config.yaml
d_model: 192
n_experts: 80
router_z_loss: 0.0001
positions: "rope"
qk_norm: false
attn_scale: 0.177
init_std_qkv: 0.0269
lr: 0.00498
Below are experts of layer 8 (counted from 0) of a mixture-of-experts language model. Rows are named router (the router's row for the expert), gate (a neuron's input weights, with its number), up (a neuron's input weights, with its number), down (a neuron's output weights, with its number) and show model dimensions 0-191. Each number is 500 + 25 x the weight over its row's rms, rounded and kept within 0 to 999. Numbers have three digits each.
Before each expert's rows: a language model's description of what the expert responds to; "mostly gets" lists some tokens that are sent to it at least half of the time. This comes from a sample of Wikipedia text that the model never trained on.

# expert 0
Label-value colons
mostly gets: " titled", "):", "hylum", " †", ":", " Clade"
router:499510494523484485490482536498551512529461461506478545535524517505466499533508564489534472511515472540570523514487514482522508500491525523519545537544474501532502522531459506468511487485514470523496510497542516488528499496537569491499464537469497516538510450518493492501494488488478489483538520460529536511500534527444513499478497538525469516458472522520482510511490476468480500506468488504494530508534476525497499472512510512511542522522513525446459489504481532534518524508508493518509489469484500511487474487498530466496442480495518513494497491502487459498480454479516508469
gate0:491517490500493513510507496479467489464477551475495475524521497508465526514453539495512500491493473510488504471484492461482468492535497470470557468485508502550489495496456517526412521527498493501543470505526511487470475529515480532496500494534477515536453493496499472476484471479467529484464518471472469570480485511485506498533509521481462463499494509458521477506480486479476508508536519524474456436529480460475515475474499521465513504481499474516501466533500532478507532513509485488501464497492476484475472482506496491528526489459486525471472530543532488527512533517497533512
up0:500509534516486530524508490485501507493491461448509478526496503516462470505479525524506512487472488551506481484477488480462509495507519481495514513545513529490524468529501501513508509524503486553474508471530548537505448522511513501458465551553515510545506464516486510479509440488501495535471544461480455525477499507489488492518475501442488489454533441455524492462491512470485501462506483472492500508525486551527516497511502487497519537495510495476456496512462495487498539433522491469506483462497496551515502458508512488498500485522538490482521523500522467527514485505486521531
down0:484510523473505518445527534502507489482472499556456518495501504525550485501550534432474544517487516481497498521491458490542545498495516504507527500507491489506525473528541481473513492499529519475519454469524530549526527510526517471534500496505492476537496541453499513492496532551490473502490520521489497493486467494528479490492512505521517490536494484496505487511531509497487507520470537494533486500510487504471512542496514481572530531480474522544471494477473520526480459528491511503516517461473501486501520535506512517470479509506422487466518455484471536516510488523500459518

# expert 58
Slavic and foreign syllables
mostly gets: " Pra", "je", "ju", "tro", "ho", "ö"
router:461514486531457486501532498526505502458479468532502541524554518516484509451503511488491535553508489518486504514463492477509506517502496515505503533508468506470483478455486496465500449538480479522529526471534516459538520511526546461506451517489495498477517519489524528513519529470459500515463518474471479508516538499468510485515538550530509490513472501528489530485521467500481504481498475512514519505544507516494472487485522497522530502527491520485545508490523516535517502489511510554484494489457536540542453486532468458520478508559529508529475497467505489491468495507513510447
gate0:519481568525535512506500497466541528509503565492515481545515523470533538469482502479514523516499524508477515546545463532497535486510512465494473479476547526505515481504476501543494504484453483491489475511494530479498471480515502498535498535485477523492530484494482541507543485500484542467483511481502474527517513542471497525504487540506517468478495523488505495515502482478508486536519469470512489511478524516445504543513523503549501504504499483494500481432511490467509482503498490510538543496497473529543431543473464456482490467466498508510463494509495470473483460488511493497
up0:489535508466536539526514503479501485495521427507509521517473488522493482508523494497490505465499478529501522407510504486468467495496536560447491519512504532542527515521515543478479487509515512509549509467503522488500534486466508470522505453520491501506463489517512483486457519488499483543475499523529512510517515483479505523511501459518464502503559496493473498463512481511486506451510534507512519493475512490489499490442519468484498499469501532504503529542455481510437509504514535500463521509507478483493505450492494546502505502502494452510521527495497564513518516471488514543
down0:501499505536550516530509517505487489492486510522499504454495496533487555505520541510502472525489443502489564513529490506514532540492478535495512520497501526459524545517510491479524550541540478493529477506497505561528542451498530525491522470490501494548459454519473512451523510482497508484472463504513469487533508529533506473497512537493520483471495530504532506484511492508507525452457538506474517501480473540488517467486460512485467480475504519546527500524517497466495482519516501464497509478482504516452475503508536485512493544540510492483460491495518513484540523517461487506

# expert 16
Table row breaks
mostly gets: "°4", "′", "2′", "°26′"
router:481507505509446489506499495523521525530432504511511501503515542479488515499525493517504500480508482512503495509490500469525544501511483539494502503528464494504456480464477494503509472539504474526526546453536528465507496444480522466491465556505471544480502488486480513491502527474469526489515505452503498484531515505494497512514523533501459512457492536523503589507495471464519467460514486473514519505544482514498524505493518496508527497492502505524468513530490572525524529510519518511522486484501492520496453450498527505499505484529536568486460508493451506504459472487509502491
gate0:540519512497495482571487506568446513511509519502485494522463514463528463499470535524462462468481444513486501511478492486488504513511494490510478490501518495512487482503503520448508512515452477488508521491530506513514501457528509489521510513481534504473507480507513489542514535437494528493490498506537524505515546524488522500465569491484485531488517496547530445475542495501505465489497505463494489491486547448525534497493499469511517497517471515489474490510486480471495552489513485499537506514469533533516530461491499497446517493486523467462518525505504490527492497501475466443
up0:487510486559496520468496485466563495529484543524520497482514526581457500505495482470541493509479527524504507513465527520520497496488485514511484492506495504495545503497505490525466463489516545523502487507500498467504468521506509540487486485502489455541519496517508484519499441555488501478541483511521507484517467468511519471520475536494520484477476473453464543550492499485512556506480513534520509520531489520458500512503505505486495536492509535486529512496473511546481452549508499500479494467517522475514491536536451524487477507477513548554492504494482496487509508501529538536
down0:501523457521502491491509478505498508524505534529529520518527488443549505488529495522536504473461494474494460524472554486500554530489494476529527471521508470476538468471493485494462480470497478517491527443524512497485472504518502513518484531506472472475526507501511497521501499498528480477458535519514522496484498523526526525529499502481491510473506464533498474550508497497494514487514433479462563535547521516487528488462529522504484474492510513511551481541534447508510513465518504532500532485489476555525506483547494472482491509491527546514440510511519474500512498513513510513

# expert 27
Mid-word vowel pieces
mostly gets: " Lim", "iti", "ambigu", "e", "tu", "clu"
router:470529463477448462474506516529493481509504515491478515483541530490497524469528519479540471525519502498519494511503518438530476496495508493502500511485471471478511486491490482496517491507543458546491500443462474453546500522533533487519496502503459511501459523511476482524524503485467485471494514498505472499521525507442492470497556528526493491494482476516485536441522474459521485485485500493510518482527494563458522488495546502522559510498514547512529527538522543511491518500496493487508489471480511546511480487481498510480490478471516472533504477479501501548481506458540508454
gate0:461502492488455488486558535483477536493481494507499492464495475485516513467500508493480533502479512450514511481490496533510481534461490514502488505503523446523532524484472494532490500545534446499523510505475457526517483486512480507515492498450514494496518502508496530465518488475486502488481508529462481542494506506500478536515509490567490527552486560505492476513500469478530534507477499486497474514529482503505529490462470472512530497458473485480498475481549490400474514572456518486515493496514505499533479480480504540503517501506519509507452457524494493486505527512499521530
up0:473482442540460474514493536469500490487468496489509501493485540433489515490500526509509523501476469503541535505527502434504487500496510566529499476496520481463512462534504486528485477539503488501473500520510518513492453534514517482527552510490506497504525493521525478506531522537505491498518506488490469549481471489493511517497471508543511515493487467516510525502488512449466519474489479502518517517456498511474528470536485507516504497515477473518524494510439507518500480516480461470549544472475491520526485485525510468558506437481465514503530502509504425499509484483507481528
down0:507483483508529542521496471567514490510479496509506490484483519448526504546473491493494535463472518505518523486486466452476504485527434458486475473475483507521502495472494492474485471496523530469494489515515490560457486525469503470461502529456533500499460509524488498461489474519458432529538491532483532513499473468525490491525494507511444496539513517494481456536497493516510533485497519516487508473487494530492489507441493494506527485480496477565487469497498479503520464512485457462504467461505481461522506529486528509522480512519467513503508492509493514477463477506482485468

# expert 48
Non-English name syllables
mostly gets: "shi", "dar", "gi", "shan", "umi", "zi"
router:455509472483451487508500513526513486507483491538463543505530543497470477507556534460495507515504495489540535559480508487539504488506531531511501489497496483469499515502517479533498434531553488516517548435550469464545498504503505505491448490516471492532474507499504519548492518510455499535517526489532476476508498501450479471508544544504478526480503456505485528493514485488487499494506457492522535516496493529497526508492538490495523513487519549502520531521502518543497532497522498539505483467494536489524497472534490503501483508519510473493496493508482466508470494482552538508
gate0:489518453514487492484498481491511503489509518517573491493493490508529518479455501488498471511456481508507532470522527528513477520522463514444496467475492509513470498516482475513509475480519468460516521477535518544549487521468507510456508488527549516488505505488491500495491499423476498520538501421532512528529530477558511479524480531518510504535467507542511501516529471476475520495493490469500470511473472520532531474524532485518511524489497523453517521524493488510487539528518543504496499473494528460523478518458491483511507451484494503466478479494454513473542519492520499499
up0:457491525490485452513513477542516486509523442485504487480531533532504509504453481512500478503503475504514545483517498530535454495535464512502514436462500489493474510486510476500506492504493484468529507484512552508529536473477534526480506488512498487496533514456541513532491528474497518558482530471534510474515504534512480468500495496510484494523476506527463505522516494484477518486514440467512482512492447494508534509511498496451510495516536488479474507493486495516458556494517526472452496505504507463502516492505506511538552475489517497481467451504494590462519495506532487494
down0:482517463446526441527472474546484519522475521504499494483498501486496524487503494515500513509521477477478531483518502454483518526505484521500455521453543518493522528511534516535490462493510491515495555509452511518509483519503516558508501510498506505495505531536500498478530519513467512544477543485489434513526491480530519494485458509508545518514474532500474502524512511530498531494486563443517493469513510466491525490505505496476551482481480500459489509520473515463488534482551520478497465522504503488530463492477477525478510532484496502478499463490527483493506446509471476433

# expert 13
Person first names
mostly gets: " Jim", " Jack", " Matt", " Brian", " Dr", " Mr"
router:461512477517503520491488522545503521539488479518508522518544534521475545492534536450511503533534465499511511493461489490523513482485487500491516488525505543467526469526491489504533462492492477548513512507506483514546489519513539516479504548497495523473519469528502523483537523507469508532506547468543502471484507484437509504520528523488459514458515507537504503491462452492519484474513451511538490521532517473487519464494518486525537514494479510494509496474487549493541524512497459548513443500469495517518502462496532497482465469511499530489492510494488480505447435512508496499
gate0:491455502535497496506472492539519512495512496505490529507470501476506507508532460533500476547495506489502489475516487511498518445520511487495475547515493456481531492500507480488523510553509508479473489518466552541547459504533546473463498521506454500518543507474532478489513509471518510517482462531480502526524490512524514548503497485502534461518487444480465502548504458471482499510460463514537467474498558488522507488493460506509517482483495518489502474488482481580532486532486528512490478521481516446519492452485513500499487495512509511500535522465500481535469519517490503451
up0:484502526546443512492468507472464452513521512519456513499524508496472528497486480516514470526526464514506523542519510517501509483499502504527487523500501492515483493504519491491528500503540524490479490498522551500529475509534473494464521512484466494519483466493509493515480492536515495533510523506493515498494488458508490463506522453461518522539510454465480452466509453445502508493437554534550462474493529470514484475494480496544502503525507553528475480467458481512472527505504524496496490543526501515484517484478486509489484507512496485512436497469482492546471547533516543468
down0:507505541505479455551546499470553528548515495492437520506517522493449487507531478503484498484440516469476486528481467494466532525510465510503514459517499533480477536506511444501553509505534523524486533513449514513509475505496557510530495510500497522502499502499534499504504503518542538534476494474456493519539499523500532481518510511486502505494467469446508514527528495454481499521519518549537477539499478484513500502539510493507490496493484518487524484513479493486545504528493550525526520470488539518524514488506491510489458481486485477486458467469493470507464495518479526475

# expert 19
Section heading words
mostly gets: "==", " ==", "See", "Population", "History", " ==="
router:492511516502496485511495512515479492507488451554535505514504527527512524489495509503513498512484504520506533494464496484561512519498491506537532513495498500480509467513467528499521474523515454517528525487511519474544513437563542485514449528477455527521528481531509529501507529482482524499499519492531503486553507479485519458456509505525463474502453522494518526506503500530532484526500497502505523515511527502465497499488516521529557510500519488495504532514525503532484520520538495501553462462473498488496501435508519501472477461520515538489484488511471490553463460446546511456
gate0:488505570515491459518501506498472529541484485443533477470509533496487525527508553497496489540534596485523482489512478461484512504518475478514515513513555500503479508471506527487490524496500508503482495482495505535501515480524482498525524497510482527467558557511483516571487519529505484523486476453519504495523473481505512511509487519489523518483480526500526548498477546497499494534418540495487539486502513538518502470522493500494502493511503500508516470485464505496501480505484522479513530502493569483461514502519460502481482509469518500499514487454487483503492529497552511484
up0:508560475571498488488496536499465517527481482479462494524472431464488436463496493492507480524451462513508526514474480523549522517518483524474522496548482538559522478502520509469470481502494443505528488494468505536493468492514515484513505513517517491517534512497521457499465480481540486492492509502494508508488514498487513524512513507512479484538473473511452483503471504534497539493513492501507497533538464480496526531502516511529506519496492471491485520525480516521481486468478500489490500526510493468492506528474501469524534519508486514527553497584512526509526521550488518541
down0:502496484531474506460483469515501484506523523490541556491499549524509535481490502482524535478491477523514477532530475450489471540545504488503489487489561534518493518488502488493492533454517497503512452495510502480485483556506494504523530475500498504507530528501537511509506457482513445513517529485504453494490512534507514525477519475503472511495503493487468493456510530519534557559454509516500484483501514554518515494482526538457483481474492502485504487483498536514536507483469458521482534499478484493507460513493459487479504501514472480455505534482530496587487478502508535504

# expert 29
Surname endings
mostly gets: " Robinson", " Rodríguez", " Cruz", " García", "eira", "hina"
router:473485534531494523520493486494508480501464481559489511496526522508452501518519540496529492502520481528519498532473519479477543479510522533514564505510449485484461468527484473488506452506544480532507504458533482469550488499516529481507483512486490518516499481505495491496520547472470500504501523485526512485521529465492528453522560518515467546469510490525451554488471481490472484447491485499529529517556495512488518520498529503498533505506528533492485519522509549527490536528510500488502469477464541491504460492535519508485458473501493505503494487497472508504445485470521518484
gate0:525489508546522500454501573457532557523505484524476527501532524497495491509506474504528518516508565503472546528490484485480506492509477477494503544478526518508493519504491554471527515532479523488530484478519505512474513487488477537491546462487537485527512457538483467485509493431499487488510494516527538518505479550457474489513496451499509510506516480451530514514517502504502479543514499461506495535491516526495515444495503498482517486539487504512486482469507548491457466488492491531503468504543532498516445500512479495525496461464508496519492487532459493514530522515514482501
up0:506522490474489510514518454551491475472507496495513492502509498509491525511461526504501496499494466491544475469507525530534540485497549484492552475481531497481483511506473471535449521463539492535482477505471495474520494509514515492495473500517510530480457513480531530516502503573475503520498541493511505470469495467518528511510508535482512499512475523537459505471485504472494491523471481499535497511482535457497461467528502505550495451479510518487491543536513451529555491545528465482524509485495459515467523479538506520449518516527522505445461521501488546495491478488509509479
down0:560488519501531461545492547539478554480502522507502510520525518501509473489501494531513537534496473468505483536491466516468477463495479476472535492524500508494507493550485492504516546554498549469466494522494503500515502473533476487500523437490543517517498496435492541494489469436476490520499534502519530512501510546500477488535501489494490539496484504525503502460543516513446523478533526522549498545469504482482474537525513486482463504525494486486496510501523527506518524484516474489492548502499512494506524494523477511512487535491464510504543479504491467497464542500520484527